python train.py --num_hidden_layers=18 --hidden_size=128 --n_experts=80 --experts_per_token=4 --d_expert=64 --d_shared_expert=64 --hidden_act="silu" --moe_layers=[0, 2, 4, 6, 8, 10, 12, 14, 16] --router_score="sigmoid" --normalize_top_k=true --routed_scale=1.0 --balance_loss=0.000113 --balance_bias=true --n_groups=8 --groups_per_token=3 --init_std_router=0.00926 --lr_router=0.00109 --vocab_size=4096 --norm="rmsnorm" --norm_eps=1e-05 --tie_word_embeddings=false --optimizer="soap_variant" --learning_rate=0.00412 --beta1=0.95 --beta2=0.99 --max_grad_norm=1.0 --batch_tokens=[65536, 131072, 262144] --max_seq_len=1024 --train_tokens=628000000 --max_steps=4550 --dataset="wikipedia_en"
Below are experts of layer 6 (counted from 0) of a mixture-of-experts language model. Rows are named router (the router's row for the expert) and show model dimensions 0-127. Each number is 500 + 40 x the weight over its row's rms, rounded and kept within 0 to 999. Numbers have three digits each.
After each expert's rows: "comes before" lists some tokens at least twice as common just after its tokens as in all text. This comes from a sample of Wikipedia text that the model never trained on. Tokens count by the router's weight.

# expert 19
router:538453484541498464592465612529518479441507487588496557498496511547424528502510521497488547496536560478560571501578561552511451511461478504522437458502477484477480518541495468502501534487533439537486504527433504471451544519491456447480487498500468529436463456500507485454555485477515472415512452511475504535431565499506465465461441518482483458465531445510420476392546462568476507520473
comes before: "8", "6", "7", "9", "5", "2"

# expert 3
router:510444506493526462582481517567566496464449444483463531513426484515499512538566588563416549500549558478517532501499567485488531529538487482503522460417560485509450497501509539544453527502464457492467473614477507462501497516473468452606524538488441454493464515540509558520515461522565501443436492574507518483509552519511443484499509544423528498522493463539471566459538555497464489513495
comes before: " of", " and", " in", ".", " for", ","

# expert 51
router:565453526458514498550455561483584458451451558528464534489434448505446517509555531483437498479545567459544505485556527519462505524509499476513524498420533407480431474519533511569412545522527515541480504540496501497466528500474467509547506514424455503524516479473428544440504466522552433494489467528467490472491509553507545405505390488445517513528534501468424494454573492484505496508480
comes before: " |", ",", "'s", " and", ".", " ("

# expert 30
router:516457569544479510534479531518501509477488533467475526475462481567464548550513521523463547455532542534616509417565574489560472501509485531450543444421453491517459432449441433497427532488544460491517488498454469529476523517527514531512509481544450531415500485503482470515460545436533508418482481541466469476451614491518494456444501517519523499439523527487442506451502445521440509517455
comes before: "ed", "ated", "ing", "ation", "ate", "ted"

# expert 48
router:489495535535523505559460520508491470465521472542423569477465452597525534565513567530481520447546512500536557511531500429507548543444438538512531463534572463445513502521452461495487590508557524440462462501477498509481508549483505492559526565505469490542485414504500486509478483536564446454487490587493515495483507575537535538437440498460431454509560530516487471466567489458461561522451
comes before: " |", " List", " C", " also==", " The", " A"

# expert 11
router:444445537489519541579524521534471448485491513491442526492436424497475511493526538470455535513558583487509528392559552431470445550511484555498475459436476473475524445496494473523435506469530501529471430502468494481462491555475473544522509509519481527538516479470498489551528407435499526455516482572507473510455522506571473458410511575562496496423503432470469545470548543480493524462459
comes before: "ing", "ed", "s", "al", "er", " of"

# expert 67
router:512472550513528484503420600542503472443436450519452521413448515506477534588456458471428544467553498471551474505492548480462562500478471523503495519471516503512506485476503503552515534518552516482465438541431454449528563548481445484489564573463468386525540424467446485510531505478539442503480436522522501504498513548481487480476471534506543521456548479514447497446535477468474496579441
comes before: " a", " the", " an", " well", " new", " b"

# expert 74
router:514477505548502523566490532502497440421511535504460586429472524511500536514519535507441474490537550431558472490509546502448563538497495508441472518502493460449486491481535470521428561471528434510475447490455505521439530509509505450515576589487455442499517497480516494460506409505546429443521449583510515502416580548502514499450454509472488506431508462513427459471492463493478488480408
comes before: " ", "\n", " 0", " 1", " 2", " 6"

# expert 26
router:559432532524565461534478538546522512452563492511433506526455500513472512503507524468470589468505508464565512539542534452545523531473466570471457530444533467491473494496463432511379570453551471531444441490449447529433554564479520442559513476478426526493452528496480504501541463466504506506458477532450491527519501500479544489480484546417504493491595508518441506471484481507471472574438
comes before: " in", " by", " to", " the", " as", " a"

# expert 13
router:529453488591491510540466495563487442404525499516443539424496500495485540557502489545488469479558546438555479494536526519484538569507485499435464506466555438496481494507522483468450524475505441505491449481480473478494525547513541442548526560434471434467516512451485533471502413503520471395500494543520500508442549528495555534434455493512470491444506528473398436479538474469492513493400
comes before: "\n", " ", " 0", " 1", " —", " 2"

# expert 52
router:541485546491539496636481520527500458450486446555431544428500453519415616444477571513461553429472490461494560498524531536441521529424482470472487453523511521487498480510447469448451532478479493452517538572438474483501525539460502516514540558428508506442440482545498528483507414531533444445532511509494477515447520513482506537452500516488499519454527486486475527494473491486480467577464
comes before: " |", "\\", ")", "}", "(", " \\"

# expert 4
router:485468548488497490514412522504519485481445459574426525497459401581500520525536542570466539546511509490558567432509540517455560517488459531497444458523562471478487480463507475502479511468530552477447500493418504440438505507530487513500548497475436495471449532443454544498515464492496491423479502556530556500461475489489534457507458581436548493423568499491457515488506565438440451497456
comes before: " was", " is", " of", " were", " he", " are"

# expert 69
router:441447547466464486501457526606537474472433480503461475453493442500417539496507505534482511482481517455518545464512533528543461510553463570494461446493495444495497456527546495537422536440516478524431476483464479458415487592541508493513552554479473445457488466440485514481548432516526500420491548517433479462500559506480530546489477549473456537457484435487498553487532571506461588513491
comes before: "-", "=", "\n", "ason", "ference", "Personal"

# expert 10
router:534495578547549460577512527575580417466487506536451540446470498481466550477549599514483519454553590473530535440557488462431520529484468491467507488438538532488448480498446483553462483479504479526477514550432496448454509515467543461486562533470490510451489461451458467492494482486558450479525496491522512522407497511501516516437521524397533510480553517525438559471532525450532504519496
comes before: " |", "A", "C", "S", "N", ")"

# expert 31
router:545466591549519506519465573549487459426516507538473560472475469551482520524449539518478535474573545490576520496522528540489555526441482504416392489480491500494477462464412476514442547466560435480456484541401522509474507508450485506470579526487486545572486500497480540506544492532601431497471483534483553502493512503490500481410490561454546506498503467502492512473531457490497553516473
comes before: " -", " |", "\n", " ", "  ", " as"

# expert 78
router:534417496569509459552498553571509446423530497571438576419460508503488493522480516485510525534555571483506553485515545473469526576501455498516447499460528500505472513521461512553521497508535469515516512535479542478419515574482513431487469565423471499502458515492502488486476496500547454507518459590480510444467590547481474494467409490532456476458507466482463508456480488463423522558419
comes before: " |", " 0", "%", ".8", ".5", ".9"

# expert 77
router:552456563521510514562463583538502455462507536570445566501471461523452491515487515505464546507505553527514594486574518504477507473415453540485483454481452435473519486506475519469480487450525448550515518559451514490435555545448465437559465502482530537418532419527488514513532460501529463446527478563517536503394551532500535491479484505499464453495500501490495512432470491550492479602458
comes before: "6", "7", "8", "5", "4", "2"

# expert 66
router:536449517527459497508469581485488474504510452523489500454476522574516505510485514507472501482509566532550517478521509452509479573483462524505493461510509478392504499530519558620438580476507502488528451520461500477483553610480517508598561495483465440478420472466484449512528489475519501455516482575496512486483546472462449433490452517436471423467586463535470501495510434465478496578479
comes before: " the", " his", " a", " round", " place", " her"

# expert 20
router:508461462564588501539450526561566462505538433506424527511461499491492529606472516471472496505480541476493480506540530471540514526458492505488468498403539499461481545506468499565405519469547452459440462546440502560445535510440468480549539482490466472514463476517446481483549452535500474511498423626456464513482543509460546454490472533447505508490529484494434513462536544514536503532436
comes before: " to", " in", " by", " the", " and", " for"

# expert 68
router:531486592531508469598474551540522490504527450485489532505458469532499530463533606478419567448501535439560508504494560506422493557543432495500517497466524485413506472539495491429488512446508484441516535564508500495539519506504498444522508486494442466432497507505504499461492425442559497527517485534523508564424546552442530477457443563487484513497598514483465467457556504447503530487491
comes before: "\n", " The", " In", " He", ",", "C."

# expert 23
router:564474519516549494587485532551487494419465478479400540458470485500469559476527582570453527431493583461557549487541516540491564541480489473477425464438542480515439459524488472556435566476514452490508507520467531511464455524534530490534541527483426502539478492522444551500509383508553498498469470538460495526452527514517509425439475557496541500487512459490459546456511521507536506498488
comes before: " of", " and", " in", ".", ",", " for"

# expert 9
router:503446508511544447510398520537530463510503489454500526533438523580401517556455521483403512406528516484471553494528632518544491513473459506451429498458505476513434488487405507528403572448500538498456514513479468568491519528511492466492547506474505480478517503532492557519509457458508525511496498500446478535485547487506510482466429513500522482442502430488431535444486485482498537554506
comes before: " to", "ion", "ed", " in", " by", " of"

# expert 37
router:495468557532554504532460538495543474497505471522417505435474500506462534526562521527455594474552529487566495525503538497530530570478501485441454514421506438449496544508440514499413532408535518492476461527394528511522506518428547489521475519465457512517473429478517497483518496517583520461441476465532504502444535512460518531514446523526528474487570541529486548470486491515515589566408
comes before: " the", " a", " be", " his", " its", " their"

# expert 27
router:473461560475487522551433547493483445460499468511491567552484489514410507550483579527507484487508483527522530541524546525460512527511513497434452457487490408497376518536485477489463538481470453506475491478458484427521536486448493489509542517443501517485494422481481527487466500455512488496436484526564493462467529509464536507467384497453496492424539517512417512478542438512497590605455
comes before: " the", " a", " his", " 201", " 200", " 199"

# expert 47
router:489452526512605458507449505603482490444506522446409525460473493527450488500460549471450515506526513475520517436549534540501468495490455575482484437466546465535473449535484530522498509479568561513538467609480406418510538576542518500555552563498485480496466512492439499541502430554494444472551538512491517475452559466527539530484419539534517523499514492505444519481500481482505527522469
comes before: " |", "′", "″N", " /", " JPL", " ·"

# expert 54
router:529476549511495516507462529549511499481469529477373553467425490504442507493564551517468495530489510459545547518523539461526510590462477504459459500492496482521459481555478560458497511490485447496492459545440523527400494528409491530521568581528443476456505482463486516518508414527563449511526496568460537440505481538512522431491433542466455419488475539499427498454463487517545505526461
comes before: "|", "\n", "-", "|---|---|---|---", " ", "|---|---|---|---|"

# expert 40
router:552469563490531457538469522517519499466487511488442515436484465507485547489521578551482588514501575528525549484509488518505580524451431485468426518450511536503461523517495481517497533441523460476499460503446445480474534543521491493570496477471445475516442437504409550487522442464513514479469494560562506452464494529478490462421527590543449459449531493437415535444495589468466507544509
comes before: " of", "s", ".", ",", " in", "s,"

# expert 33
router:534490522504536494541420561508496486400482508500482487465472495494485516527532492553439469423540521435506602430596502501543470504545478589515460451460505502530476503487388516438466514466505485463461430531442472467451530582542505462532480585518459441493483445499431520434456458447555470491460500538520440512495540536524543528516475501484478488514507520534473502512510545450498547523519
comes before: ":", " by:", "s:", "ation:", "er:", "ed:"

# expert 2
router:565414520522470447547480560576528486465515505525430583462494526522503556487463550512492605439547487486542559464578523467450512555434422495471456494512579478453477444539484525508472533458502496533426486524491486479496554514530483491483492554514444531523490457503487472498459484530527420453482492500516516496446511579490541538381458520452496451466528453537463482468493493465498513462465
comes before: " |", ";", "–1", "–2", "–0", ":"

# expert 75
router:488461520561554523565470526516557506457480427495476552486424459539503549494529547495452527488559588479560619526559482460540555517461454497446485454405557511498460517508473507498460496428569485471474485503493499486476524498516516497508486523491481500465466493505523483574507470478579462432441519539520490488488524490508464472482485526481538470504481467425425504387594554493452469510512
comes before: " of", " and", ".", ",", "s", " in"

# expert 64
router:526455512514539529532485521590560481417479531509470522472500448514468532540529584536457482522542552494548596475585534510545468500449475520491465498461545467555488454531478527536519472470540488488506428508488448462481528554539575524565548548405444467514459495491446489505465440505539468495433513536522529503514526479520524466414476518436482471468556521490470584518587522485486500492431
comes before: "\n", "==", " |", " ==", ":", "==="

# expert 7
router:509482551501531529516438586518567502451443521508465605463474426487457614502509515520480557498511558487558495429538540525460570531487431487453464467468494447424468491510491442460491529447581464528483464499436514504516555547486511468555514540520517496401505489492472520503523430514507519581483484507498520554476487509482531475493507509467540542451474542568481500479603480486484480510461
comes before: " and", " the", " which", " but", " he", " a"

# expert 56
router:523498507540506523555466582515495480452545459561511573459517516514460522472485605565490513440527528523546549487501554548516508536473454511512475436403558459455477516503523498520481557450485550496545446519464489415524542539444521419499542568450451443507504446485471546549532492505583482505480473510475523458462517502485529506506418487413557518505482498550457490450519460527467536538436
comes before: " the", " a", " New", " B", " his", " L"

# expert 44
router:547458492537562482544476599577527369489462502624469537492458510520460513494511523559474565450503554448481525474511532498461522523492434519519479462476500509473449514531455453485528534503543438517501491526444517470451479551509503435545519494443479503502482468480519505495503458529506447472542503527424546526483582529492538515445455560474479518518545463532461529414526473465428489547441
comes before: " |", "\n", "),", "6", "–19", "9"

# expert 0
router:574502525529489488559478523544523476376451503546471524495447514554495548485536575558468535517566551454539543501521514545467503609502467461467463549486560485461480419475516486497451506506542451498462460515468484506450507503542503524516572528478486487517432513518413480533449470501555473488505463500452515478478574594474573421520488491464503551487493490472431481444562535476484456510505
comes before: " |", "\n", ".", " and", ",", " in"

# expert 46
router:461464519508514460536483558558523481426489513494499522514514421506467531553536534489434506507543475464579512446470540523474558510525476472490445471492510454408497448512470468494470568417528451468461475551499541444512500539424507464518532507441495449503424469510528466492492410481516446467494431536541490503405587536486539499430424532496503485470547432490483523471597476503489492473489
comes before: "\n", " The", " In", " He", " It", " This"

# expert 14
router:518475563481529519572463501565576493419464484488422491420530484572446524510561520593487493514530501493501517465510540506518517545487371512435504495503520429497478487545487521486403537520482475504510499534418498487513514484394505516522463542506482444471513455463482494527540499539509497446543500475517469461484514526492505486426451573475513463490461495495433500438526551515475479597442
comes before: "\n", "-", "The", "|", "===", "=="